Weights of a small mixture-of-experts language model, trained from scratch on English Wikipedia: 288 squared ReLU neurons an expert, 2664 steps.
Below are experts of layer 2 (counted from 0) of a mixture-of-experts language model. Rows are named router (the router's row for the expert), up (a neuron's input weights, with its number) and show model dimensions 0-159. Each number is 128 + 24 x the weight over its row's rms, rounded and kept within 0 to 255. Numbers have three digits each.
After each expert's rows: "comes after" lists some tokens at least twice as common just before its tokens as in all text. This comes from a sample of Wikipedia text that the model never trained on. Tokens count by the router's weight.

# expert 30
router:114176143105118137153087122144138109172124113122148141148160133098125104135148136110121102101114086095150122135126098139079145106136092145154141132135109108159163133130087121153114149149113149106100142126167163136127134101148117144159116151150144118111150170085130154091134097099091104126096146129159120119106089125078084064134099125158154122162144176118096141138140089165160130129160140132145129114116116124109149157117171130146098133125140115128136104152159096139127158111122105
up0:117143112123155123087159108120146138149098155102123128115129109112126156116115126151142139105129135114128057085170112086139128126106089107108133152132107123127120087124190162134135118081110118148117122130107117124169101169109132126099148178128112105144117084118132094110102122155072093146104132109139142175130132105134124136118103113141148098108084132140146131107162094149153129123082136164121137153104145126126114108130135134120102072135147139180144141148108153124126127141112175
up1:108139090147161112145148118086148105121097117095129090119096174127122120145115164126153106054131138122112154166177134135141130142139098164167150110117103137135130093119183172123093107105116106111114116147129146119119174157135089197136135136138097170094157147135083074124129159132113138143158138192149123143139149153117128140111144164143115099149163135096121127106108108125081114114126121115168143123106072142154136150130149152099129085139115103133121154125124166129180134164116094
up2:153160128140143092110168102117110139134116136142154121136129172145090141114129126136169140141129148084083129134069163136060148115116145105144102135144146093136122126099117120129121178125131141123146123153137173159152090146108107133152126123104126140128131123171126151122152126138139081118155111100130073166145143103103147124097100134082118127077095115153123095166103044151109139129098138131116123103179110114148107138141136131138140125109162137138137131123108127109135150143155120
comes after: "\n", "==", " =", " ==", "===", " ==="

# expert 11
router:220134102163157088148147153116137080169106120122115120140134121108129115120153135105153139121123131109140095110122089132119117126084142144111179114106151128109160099115144109115153123119088126147142126192138107129117126121180136108142184150169099116129135168102108111128126152079154162139172147133096105178097130123146129105156136142098106157139109153116161123094138136108120125156090151139157095092135091186114143125142105128135191130164107145118130122122120095113120173159124132
up0:121168103121146120128160162127147148129115118094131147112137134114128128163122083166157144140138157110129142125122097133147162147125087132144091088102125053138141106075099145125124128098107136111093122174104110133150072157146172148147139097101161132087116142136100110080103121116131153123133161109144178098099126129121104120114123101140156103159159133137123145094112148062139134105139098153116179148118109125129112149129149147147150131116134117119146155128101106116142134121137117
up1:137094147109146117128179139124072132138141152176100128118167138158176111133115108138103166120141111097147145147112132181119104145157127117149135080115136097135142132127157130188123136114149095102126149147152118146109153082091169141128105145133145061121112133104055137123099078143139134131161148111139090113145152154126156120142097126151078117115122111122167125119108140098130149101116130139133088099150122094153075127120153136131137147111056191128169161116127083168166109123146144
up2:133166164196096093164166143134176095107108181157090115165101090102110142115139116141128090108167108159111106149168108138129084113143142092137117119111146133087158146166129118126122106134133157146169116097112133127150128129142149115120145116137137118157170125107126138134124142174142086114155078116144132103089138122098137130130116181109136119141116129130123086181095143152123116117116107132127153141117128080123142170152112159129099111105135160134156130110157134106129110115095110
comes after: " a", " and", " an", " of", " with", " for"

# expert 18
router:090124162127135144118102135173119111097131163167145151124123119118142158157099124148095141103071148108090133149125094185158152117127099119140161153137107129119102099135175159121164122120178174163118100140141105176107081148138133138152145104141141140095126118139125075154117099148120149122125148128134143101153137130155107141105134136120138131121162128121089096136148112126097090114196110105105097148115141156153141139134158163121107121113137126125139150110146123117150115137156136
up0:181089145165106176123113139102128113145155163138132102136103152120125120166130109134121104137152140145123120120148122146133124182150048108113139095133105136090090114107108133099153149105109155164131141171114087115086132084174132122126106117082156138126106146098106104124142097145088112136133125126130154095160182107181062114132127139111172148133116099100139104105080145171123143117084109107166114120131114076117106111115157103109113117146133114178131124161112103188113127136159139
up1:119095141144086167144095161124159085124120144129169137155106124151148147154114114115099112136146130138080125182136155177124122141114102144154132155141154142111145128080135114099099152107118171123125151128145172118131144068123112125144164131108120106126113094140126104126114103103143102145130119125118119108127136145155085139144161130095099094138128121112116168140156118127126121112143110134127127102112117108170144127107133163104075135125119084092090137096101103099136149148117143
up2:120151121105151123144168115120095126144105113124105138106132100092083144171170127119129136110128122103116094094132101138166092154144154078123141155119164108137143146129148115159145139142106131115128110121106136145149112126099127125183124139127123109139130118164109118129136100110185155117147090133146138120106108157179111113133152074129113134140107078112122118109112156116118082108168124136114130130169106100160124092140151148214083142105129116158132152126131094156077166143128142
comes after: "\n", " in", " of", "-", " on", " to"

# expert 17
router:099148141113140101142158099109132152107131132169123122144102149150080177141129150104132133124171128125152143124136109164149152148106094165155159137175136132092120138143110127147119127148079145123132175097123106138075079150095171168146137155075113099135123125072131114105106106132171080133108134100129134105130117149074164141130105144125132159103127127107064116126101169113110106155161109166107121173123106116190089112092147095142131160171146152153132099115101111113108158124118115
up0:125138135083153144118092131156123141118102130147127099144152151138171150150124104130127141152180162125115098129132144152159106157086118117121132132125132138139123157127107146077107130198159108137148094079117133119098111120127155066149115142136135129090109173116091146134152152086115146101131121124122101119150130111144115126136109142109104138148118163131108129116103169118123109111142121125129121087093138095137093143133127113131118139113133111136172178124129110110152144134132074
up1:108121101150064104149141115117121124145167117133063100090132178087092124080119142109140111146092106107122099117102123112147119142125122146142121166171138129141131136102131122113106116151150150096093160158172112144179108112116097086156182109102136122143144123152129108153130113100144124079139166136073121138119099127184125138111150085131120105120115158146130086147158162111135148165132114146135127131119091125164134137123099128119135190112065154121097152172152117084151129087120117
up2:131156123150147134128122086094134109150082152078142157117129119121081167102102117099179084147106177096133112118077087133074107119115092129117169138131113117126099143129119148082126148131131115132144123126130169112164086151114142112154122129154133125129140145169135167122106118108118109102167101120119141111061120159148128148114108120176139100074065117095134153101123167133174110155111162151139125144147097186108154162147145151140082140139136107133134117154112140139138090150128115
comes after: "-", " (", " \"", " ", "/", "==="

# expert 29
router:126106143096141139129147106090116112163095135101144144140113120159112131111112117134104127126160130150185070157103112123110128156155141113191102099090125148103122157115143148150133116129162106168130111133135123058196116113104154141132144171093099138166097118129105147142112115133165125107120131122116102145153117133129121174084156122095140111159122164105152171122098153152156119149171118116120130125124081126142181158142114125132169120142113095103099177099116130139135121146137131
up0:114170168090107111112149144166138153178089144127098134131143125151092122136147107153158136092117143144091106099080120091138127124126128130129129112110098153115127134117139143134159150147109119161131129106122099111098144132140108120184133094136132142154131066141124146137156131151141083140102106128191109161128110139119097128121173119130133119180084130148161140101132117130155129137134139135125083131120159056128142150129091188087134092120085102123099140144138130137148117107120117
up1:123134094131107131130164127091096147172142114116166127095116094156101088171150126137109080156094164113071120104105132182094106137144149100136095155109112126119079139155155113125105169154144164152123114142147148118129146169144130117142123103106114106144180154129128151166132140079086141156108100136108136105168129158128114114067105140157121111136167116126134127130123119130144141108108100107143094118165132101074132169198119115108138110153118122141094154102137159089091111126134154
up2:104138145140110145134111140131109132120079093115145137128125144146115135100130108130094158137118140122104094141139140121066095064109149151109123114137100127129111169168172123127105133138110165105135151151097115133158128139125171111124163143139185151156091096128120138128086108139099119118143111141165086104117159118142151088152135139128137179161098162120098145092155095144135134122127200138088134123086146145141116073156161172113150125087126124142131096167162141135099128111148136
comes after: " ", " 0", ")", " —", " 1", "\""

# expert 16
router:113082164122155127168157127145152131135140098092150093129146111128151071093122109133132155112155136112131139145110136087107145156095114162164132116152136115152165144128140106142100120151117113147133130127161138135139161146093126142161143099172122048154155152127091120113143115114126151131150134116088159114077114075117092140087118142116134116132100076105111158179122129144105128087139088123140118106118145122114104100098118132162115091119136124148129134124141121139127152142129057
up0:101150138124154143087117110122123136111123085117115103115148122099092105160064108142113123131115127135102140102151144143149104114161092107131091105086122136127140152057113136115153167118104122089116110126091095131149122125133145122116188126114146150129123078130179150095098132174132095130151120128118145121155168092144119124164148122084142130075107134099107136101117138110151137117118164132148130116163123167157092081103135083117174137156134105099138151140133119137103157160132156
up1:126122116116140123133151139144133119136178119141143109137114083149115081134093150136136097125156149142184155124102119123089126135099135118121139136157128151122150157114131155106103103103108162177105125147133129106100099115096109127125117089115156130105099122123115133113141137153162129114131121130122140141121109111143142143152146090151131138149131143115160142081106097154137115100151093046150115093138102136104123112127127114093107120078107130147087150169139108105113111150095133
up2:137139154125144141133103134132091148127108124091180113125165142138124162122106170121139141126155119135113116130147118133125117094150176119151110120176156135089157156158131116104150140104159160130145115091134146119133155111130158125121127131161116106128145094109166169143120140126145120102146114108108092129170182094132147138093133108126202127187075146130137118125114117130146119134099104118110127076135145102151128098123098107164147190154159129132130149161088094132115078139164112
comes after: " was", " in", " he", " and", " to", " also"

# expert 5
router:134112167084101168123117129065136150115145107138181118176121109142137138148166120088107111143129117085140162124163167132128140122131117142117143162149113138132141108127105083119145117164154136123141169122149128150116138107127108125164160171158130157170106110129140157109093091120128113150107119118148122134131164148174112106115179122087103127169171135104181111103125109168141181085081146124111107128091132109096122130134114138153115103135110149210114099113122111154120170169104117
up0:168158113162147125131080108131106157136122118116105098134154115121147107149177099142117101157118135134120139165106136135104113159151110158108139085146132129104152147110101114097115143146141163108151144149123183114136154099169092146159098143133107089119099133142123102140084131114146139137103128125105141114172178122127114140121127126188109130111111154112098154108151121121115193117138115119117142126123144129145103163129147116114140124155144103107141111110143142129118099129123138
up1:143124157131173137130125118131165095135113103167173115080124143124098101158116138116129148133118125055125119130132122093116098143131122135122133128109134125141140143145149119104123109115152106130144162097187143146112109126141119097143165129155096108094146168106134126156118099105136112113178145107103165116149167105130174123184152128150177105106129113132134097145122096123134135150158110125161141105108146065127155134087157147157097119160127112135093093144122168147116130118116117
up2:110186130142132126111143156114110073101093141109141113062109095161146150125104164114128159135140111108135128113135125122152115086151121169164128143099174135154100133104151088102134115119085130119147122118093123132098136164136147126106124125111130087108124151093164116106147112135096127115098144132118134135140126118132133148095135160112128146139108152180152169138121145119137146115088152126160095071078166118144101138121124139107102164119121116116117133137127151132094126151122143
comes after: ",", ".", " that", "ed", " \"", " ("

# expert 23
router:101158126158169105143139124127096133139160111124169136079111154130142142123095097179136147115090173143164112137168141108139098117156084145152097107108122154137140124101116112134144120163152104122123125154126135109092127114095111108144089079114098117138100116155145153123104091123095132119138140106125149116138127087143141067169143121125123098111101146125145125136154145085115130151116173083121141134100097102109150132116120135119121137103094154108173147164116160128118140127136127
up0:167106097154167104093166112126144150161100103119147163130116114146109135162170127132133152107132157145148133115102157143138144137106143106117135101133148133175153152138129150156149131117115100146097108112161092149140104138138169140104180118118116159108140168121154123135039160148119151132170125137112142137094091160152107185128093167118109108184144148106100137140097124101144120112142154139071122134168189124130141156170164139125099138111137131138145127074069120096117152099130131
up1:117122110101154157123138104152164144155137110159131128085133111106174191111161128123135079140133153152118135078107141144143135140106155115129099159151107161130143123085134142159141146069128148100138168144140169119141139151159143114139122134111146157131115097123138147114114123156135155092148089133150113115162146144110130100088073087139137090152115139173158041111099168125093130125159151141076120116161131083147128124155090086138146141137095147162167077106126108120124124172119111
up2:132138124103135091121151130138117115174112125154118117125131185082112118128172112158106165081108159098141116133129114172123122107167132100116170100122161127137133128132135141157063121136115113128152129120123102123120131109141138100142098135135179076135108112109062116048137111099119148120083163153160085116107159156142163113133139096147134127150142143134143089099139144080128136121136099067170083105124166088126146135142108118140166117141140131175181128131114113155168146198143113
comes after: ",", ".", " that", " and", " where", " which"

# expert 15
router:151083107167156118099167085180133132125141092138121154183099149134116169130085123096136128160127106139079152155133135158119109105130088091107138105125156104138106125085139147116120113074147132143103125149132193139178122130154183064122144102161153140105125152105142157161121128104131092140141109109102107153165139140130111111160117128086131113140137072126136122145161103120124166125108177123133158103121131159113154107127107121127122133133125147163115166124130120114164130150146120
up0:155141132118167110127134127166135157151112117188087111123124166115137156103143106139063093124146143121113134143126093103172107120132097198104154152115140127155123165156171136082161094117143120099103158144100135154125145159129086109121109124189143137114178153165121157113151098149117134164110162108139135122128142126132122104191122123093152138116117106144163142123105159184111121118118154095109144116132153109147128105182076133144123117091157115149138116140105146117118131133082132
up1:168158140132114094140145087120111123167130178120113124119135114108144149122148134132153175143140097117144109081169092136117117171121147128106150146149112103150114134150096133120163142121121168108120141116164126104171136191130140128114121136124103124153116167148125117175112132112120166110133159166084153185118157141126116189074146138108134129132157125090133104104134166140090095092110141094163151103101101185156137142105132127094144108119128115137117182125122145106112120103152104
up2:117108154137127104115175154086107096135095107136103110069099124160139124119141116156112094150136117121113109156145142133137115129092159129169145109139132147111110131113121094128133175108127148157120147156135183114158119092142134086111177116168094109135156115142101144140104109171178081087160106141117083141049122153134157149151124168136143079160088122180153093156121100159158140140145116113135130117134150160148130110137123117114154107133126162105166110059146171130163124105119146
comes after: " |", ".", ":", " of", ",", " \""

# expert 26
router:091150079148133137127133132118128140149154139160113150110137148151135099106091087119091090116152110102114136089154158163148149135099152117146158117149140132116144130129133131134174123127144092102169119116155134128103129163162165142096139152095174142109132130122153153118132178153175119121114162145133112124088140114156148146132146102149189123127139117187126135141136116126144126098075120151080114142141107091130101134137124125128135147066150141136110092098159148133160107122130145
up0:114134148151094134149111135134113119153124133172134142112120153134070158119109075151102161106149136128107062108148109142141132122144167113144134121127106149140133135099124100097101113118144121115162149153087124127140120077096178110120089162124126120138165123134096130140114099141138092166119123135115140122119116121172109162137155125145135146135133111131098140134080109155136128121134125110134126142180164138102088111139099134143114098142170134131101168142098115119098108157133107
up1:146089151126092150166094118117189123156164089164149112155146108085091158125166127123122118075130141149111149140135123116119117134146142065083091140115141133106149114119082118131122174135119088123117123123136181100113135139165130130145168159141120114093160117113117129103103141091151134099123121117150145160197169111089126129135135123098118121140127113089141109159156106126156158141094117134111103130127114133099096129145135146149092112178129081094147097153095140125122134117143129
up2:131109114119163132128133125141121131079088108110118128115131101073143164122135153125074111142130088144147129087157176124131142179138117148132123129128104109090117096118165126141091124120161094122105093138141121092144141106121153094133119094160137125102141131086082108115100082137095123132120099121156177148155087132138152101141131120136113143121135101150119123097152133103110142155163170155092132107138097155080093176140123103139138153127130123138116138078134103145120140109133148
comes after: " |", "|", ";", ":", "/", "N"

# expert 10
router:144118158135123083109147138109111107105134119160184124121121122114150168154117131161094115126144081170131104118119097111088154161086139119081123155120123107124132084147122115119112126148103139097122113192149153116126113098098165091095129124159102116126143127108140139106126142168121159142131117144109148125139125077132182123152185145101110152142118135141113136116124167123153144175108147131117128085142154128116121116121151143142104097174116124109121090122101111134112153118136127
up0:128127142103126136125124172133090126148111102111086138134157139154117129128128095136139115101122117095148124115107093123083158145138127107106148177116159118143139149119162159146151146122046126164139138109102162121132125069129151105118160101123162104128170145137145153130126098099131113080155109103129098136159160153112136113114135140121103133129176159123112165135128127170089107140122116128113110108132110123131082140112135175087102115097112132130161103137184160140137121122133091
up1:143126120122104101175141126150121175119172135128100093134167130149133096086118080122097116141139122142166174143123118119131147105132125164130094119127127111137130119138100106155078090119172106156134131165137090152143103108136092187126135146118132125150134108117105152099133130091096143135141101116113122153092141130119132122157106125087139145112132162148149118187121115170133174116105134145128153142101157110118136132084159091137132119122115144156116132107135104126126130171132160
up2:097109140132133122092176160124124141141183099123135107158128150107128151142115089061130130120124107123141190121099143124107148127127189151123063107120144158131133131091150116178102170144126150122149087138147143154137114110127154136111158082136140144076168119107137121123124125172133118131136147137107096138138110123152130137116146109152154161146142110161072124117142136133112092164151145105125104088110107135123167152108111144145108080122135176134146143101144139116118147165111153
comes after: " the", " The", "==", " his", "The", " its"

# expert 2
router:134119122156080140152122147148114117145101157123134131111102095126154115133118120097135157141113123131113123160117116147140107125138162123152086122166105102144149129112139143138149151151104102158109131124154139093163120107134120140118130183108161149146137126125138129119109118095098118119076110091146108103162101167135146142160109142159115120132101142153129144082143149142148103139140114108099098115157174095162119142102110152143142152113088178099161096129154106140142120123119133
up0:132148085121125174123110099130134127101146102143141142168154136113140136134131197127176112176118124148129129155151137184078091120147148172114144148162153113126118156154093180125131049135139141138112123138140090110137132132125132138136107114161132124100164111125114165104075124167155135089157109123164206140148136132166130130107182132148124131112144121117099175111097129178139158138110187190098094151122100142169090138101181137112112107152167156162146163093159168172122152140117132
up1:075121119123143136105151128128074178137149134212110138121176137123131140129140213110142168141148093116155112162167140156166131130130136136065106162144132082092115122152143102107127110124112143133118128155115157187141185118141154181078154120084131121086122141098131097136138087137120120142127096137158137147118153117118141145128149129174117137143139147149164148163102111157111121118119165129168125148136145147115163151135144149149132137131168156120179099143137112120134063137134118
up2:148148126137142141168124161132141142137127171099127184149099120103160163149122110137108173139121119144131150114103136112112130117148121124186104117111175075125098091128154144137192100139123104122154131099115162117128137075134139095068130116148184112117145123164134149089110137125117142162069151141132132154141103123152112134144122106122158122160108103138173142115152150159134163140154131098100093116128130156131064130127175120107111125060102091165116118119143126124143139142103110
comes after: "\n", ",", ")", " Title", " Party", " Year"

# expert 27
router:102146106120163122118144108160157167140125113157177157172110136113099160108119138075155144164146120165121131111117138110110116125145121081114110137132162112110087158154165133153152139106079124074080132099187167116159117131131111117135127089140128110086130120160128090066138103171142113108117143120127118131152113141090136117136144147123126158127132091145109143088133092154149139144122078118115125107101105159126113114129129131096103163076131131115117132075140143143169113150100138
up0:148162118131130143145120153164139089115154104093157155054114097148109134117135067098124130122142122161130121177111133091120135148081102156103124144162140111110164156138152147133133113128114103136112116105137149156090194103121114106072166108154149139150125129113138113129122120121146113125159121106146116163158127149126087123137165176152130162136131130137154134116117110130135116144139122119109156130111133120120118096164143087168141166173160125097119165134084144127129116121114074
up1:143122122102114142103178133064138113144109107074071104105119141102168122127124114143133109119129107161137130149141098131123101111115103163106174121126152134121108141104096094112092139135175161139124141119133101143166136170146099127099118145106121144116167118157099127076119136156120120141140135141155132137145130099125111115122127103121113134123090131102131168102104103110104147120099158089152119112192162124130119165161100172112197130132147114157134150141140109129096123129123127
up2:089135146130087140146127137146123154174150124134121121159145123149083089157128091112192123127137144144158111141162118130141100143067107111097121146087187067138169132175119121130124154117118134146150156110125107084126112151123139136144126102116111118138088147103134112120151116115115180135113147109142103154155178116126121085142125143150111142135122143146125094117114170138125174143132073120127131160137110103126157149151082095114125085100090154089119130128147128131110100127101152
comes after: " |", ":", "-", ",", " (", " of"

# expert 1
router:162102083153188099145097102139151101103105103124188145150101163123139104115153148128153081095143143147145077130130117157167158110115115157107068103142147166182131106122126171106140114145127124111140163176149141132142148110144180077115125126134131167153108139145122131168149150095114117175135134168111147117140091128138104047149120152126117136116102160122094156091131135107125173149146131142120146122126093120123108147143148112131138153114124150152126133158118111155108124095106109
up0:137079065101115114098079079119148157114096111159119131190160149099122131123147131123135126136093095125147133159099123148103130124130105095117131134122158129145119157147112091125161136145112169095140098143162186122151141154154146120140103145106079143135138107134107113099189149117161190150156137117097112071118062133134074109144109129155125109096153092140110093162142145158140102121133088098121175155142112130140173140110112090131119136133127115162099135098157147100149110120115167
up1:139096102120143128108131150130130136159074160111128155115142117151141137148118085175110124149115109120112114124109121140110138129155108116157099108118147150125144140155129115097110135122130106153134130125113149141112146142168165122103147108138152104162164154109168155164145144147125114191111091122111161118112137138127148145187119118132161125126101123137144138148196151108146112132115101138156144136165119175156127147140124132112125159160146087142096100143136148116106175113099139
up2:130156149107169114111135116111165154139080114158131121114120105164152122150108107126113166157160118133145078160146152102149129142178163112117097129090123109150117134168123181102133134082141120141096137133141126117177143159140141137140125147137174137154122102100138146122151143123156112132180149105132125102134127077085172123089104123142125124129075118126101133122166128086115168138113085122130165136133149132110091116168123091124126124090128105093107126120101094093116119144139116
comes after: " the", " New", " of", " in", " South", " United"

# expert 24
router:110133138104144129128158142096119126143133108109104123144148120143183065161135063149124111105150115127135133151088134172135156127119128120137150105085113168129098136132118121136182123135090139146094137106141109113098165099122148141143178104135088064089145132100065130130115127140082151105136154131160123164116129170116139132099109107148104093102091100127100125143163158125104147138162144130153102119092143122142094124166127148164156128135147098088158113125129118115128121153144143
up0:144142132135105130181154106112105174127147154160155158141135114123110094094172118153139159105146134115133091121125136117120091146142121165089128166145127111096134119206189162125134102127133125105099124140174107152136105116107137146124145133142127126150122142124120110105134129120117132147091133122163108148135121116096154116146121106110113108169123147076141141126154161129114118134120079105124136111113126155155116137121135120112167154120145137166154146166124119092154119134096140
up1:127132112125172125137109146080117132159111073157110147112127129146109124101134115097141128102144150115112109138129144146116117055118133138144119110106136102107117090118148175102153131097167110103108131135162099136138151090117087141125148120174139159173089125150157105087126141114102101121104121146143134123132116177166109097104120096153080143133115149120143134144124112169172156135146143133143127148127074149128102129051101111144144146107112151133118101136154180134163126116150166
up2:119132079124123141131174111129126081119140141108117150120111146104103079093124103112124129121131176128096110092154143107139153121120114105164080117149132154150134125094116141138113140162146104125121098133130136110174157126113123116131119153134174106118117094114132165166138104150125141106150154124100145103076127164137124107111145144102146197105156155146158153126156133106110113144117123102117113124135184134157103110091179146119126110111159130154106092148128110082116121085145116
comes after: " |", "|", " was", " (", "-", ":"

# expert 9
router:172155127142162129133117126129092169130123101128140140173145172140183168146087155136132149116167147144150146155158144099100139116112126138136136155144126121090110118127109148135139086088121116080102112115103162155128145172137116121165098140117139136151120147096150126106130142152150133166133099134141135147098144153121154141144132142114151101118129148120136107118112091093188095127148139104142114146145122083128144146122162117126164156126154130107134100123123099110109150114178159
up0:095152107109113145125118136145111149128113086117145117112136158146096129098145164132158143105116112163111143133099122195139107111097122136089121134138115114130072086131152120111138127112087143155102134168084104153099147106142141139132089171108120106143085154101131143096146155145132102109142164168130158087153120109175148138113085113160139098170129160153135153109126150097152138111136144160121110156122194109177084144164123156115108117111124163124136114098134134131111158136165091
up1:119127140132117123136105155119165112131151128143150105109126141102097102123143146154148154147141137121134102122161114131082084141116153112129123144111124125179154133132074119120133141088132094139119164099120124072150131106086173129111154162124119162094113128133141092123141130145124149125100124079075121120122114111118138100114161083124122108123100138130163145114131154149122095117102089131149116106136098115116152126123139178140185126119101128108171158115146102142108113163142076
up2:079157140107074132128095156135116099095158092115155158078133127147108120105173137124110113117107111154163146130126138144112142144148123044131146094100146090156141151109125123156153078147157118176137141141151146129127125163153100180180097143139097110083168152151122087112146147144145139096161113118126144138086130097130137158089156177127124128105162087123155116106121119175114171134124118134145159111111115163108140079130125154148110112121131099122134116119133141113148113130095102
comes after: " |", "-", "|", ")", "---|---|---|---|", " •"

# expert 14
router:147171116129170130136101081152111142121165129163125128131116119130098122137145123148141108142103098148110144137145110125143104145111133124141159175142073146163130104142124134129152139133186146133132105121103110103149168106099126098179128098163159176152131121147147133140117114110130114102110145112146143115119162123123124141122170103175144126078093111117086139114102140093096139119141122121099133137117160140134146100131085142124133078101125122105157119129108127120131107124130156
up0:096153140080119098151156140108139129095101122110089126158112115110145158115106103116145150123131149113100103118142119174113143168134108124109103099139123149143155142111096110091136133161155107125148140081141143183110110110144114109126127111083110154112103097170147105086107095122149154126112145103114115142127112116132157069179134123118156108138181160141149149110099087140125143114117166141147130100148127177114136122146135104130133109118123153099124158100145179105099133119133112
up1:135148092107122124138142127096106111164109127157144141118167138109089160157106119125159123125142103124130143153119140115115141145093108131162142131128107129144122125137128111105113121064089172129184123084097138149117126109107121129173132176136126119164158098140124164130083137133141099151142118174136159097161106117099159161095136122119165140082157127138115147143081132110107107124096129170080080123137085115134098127103151147143099135179135114119165160109167102157101155132122118
up2:123167150109105139135144105127140148100138092124073162102111115106132150141142105157130089126105143138148115091128032150085147112161138099117134098144189152097133140128115160097140138113121145095108133096101136108104112144148107107118143101125132156130135121178090112161143153121155093104115107146128101126178149131122114100148167120161127145105138144100130106140127152128118106157132122130152134130115130119117116127156122132114139110154140158060148117160106138122085088136153109
comes after: "'", " of", " is", " to", " with", " as"

# expert 4
router:135121156134104139110110159123132131102106126141147158116101143130130108142211142129109151138147125168144144080148164112127091146107162111141148172122156106127140132126116157131113102134149143121113102135093135106071116134123145155119107175121088078141146137144118126126120116122105149155136097131123155121100165144137098107144077143156128148127151146150082086153093107148120096163062118162114186117105108104152149142118130093141128114146149084120108133174149176131106133140106117
up0:100117110144169194126155121132119135109124140074126109141125184084118091098137099177156144138109095163077117130145102138126152132137091118085127149139150116120129161106138146097102138114150110150075135156162120120161153150141126113144150139109118144090121147153206102103135107132120116105132132119121112110110124137150114139121129123088152134141121162087147122071138145153145148146136121158162116145113100139092146146144182096121134094111132145149090142199071128116130175116128113
up1:134135114153143115142126094175141152112146131131108128146121115129177144147118089148107157120136128096127133102123165136085084085122130085135121164134086096144153137114089083092083129080081130094154111122146119126121122155150105076133143155116116118147154112125142090107150092160134117107080137130119119133145100146125114118130119137096138154121125131164122129119113114156138126118136148139127168115136136158112119097142141151115142123138114088141108147115152120122125117123112126
up2:159132141161115144097088116136167112166126106075123160126166137106127099108141138127124139113159139166129068115108089098150149125089122139108139147118153084131117096160132156088134101144125121104131164110146166079180135130138122106090174107122132129101117100126103118094158123118133098095127164115123166112114111089099136136123133135150104162126094131093117139180134139183155113147104113132097079084136135126114149132163143110131102111163089068133136109095138134169108154143132131
comes after: ".", ".\"", ").", "\".", " States", " In"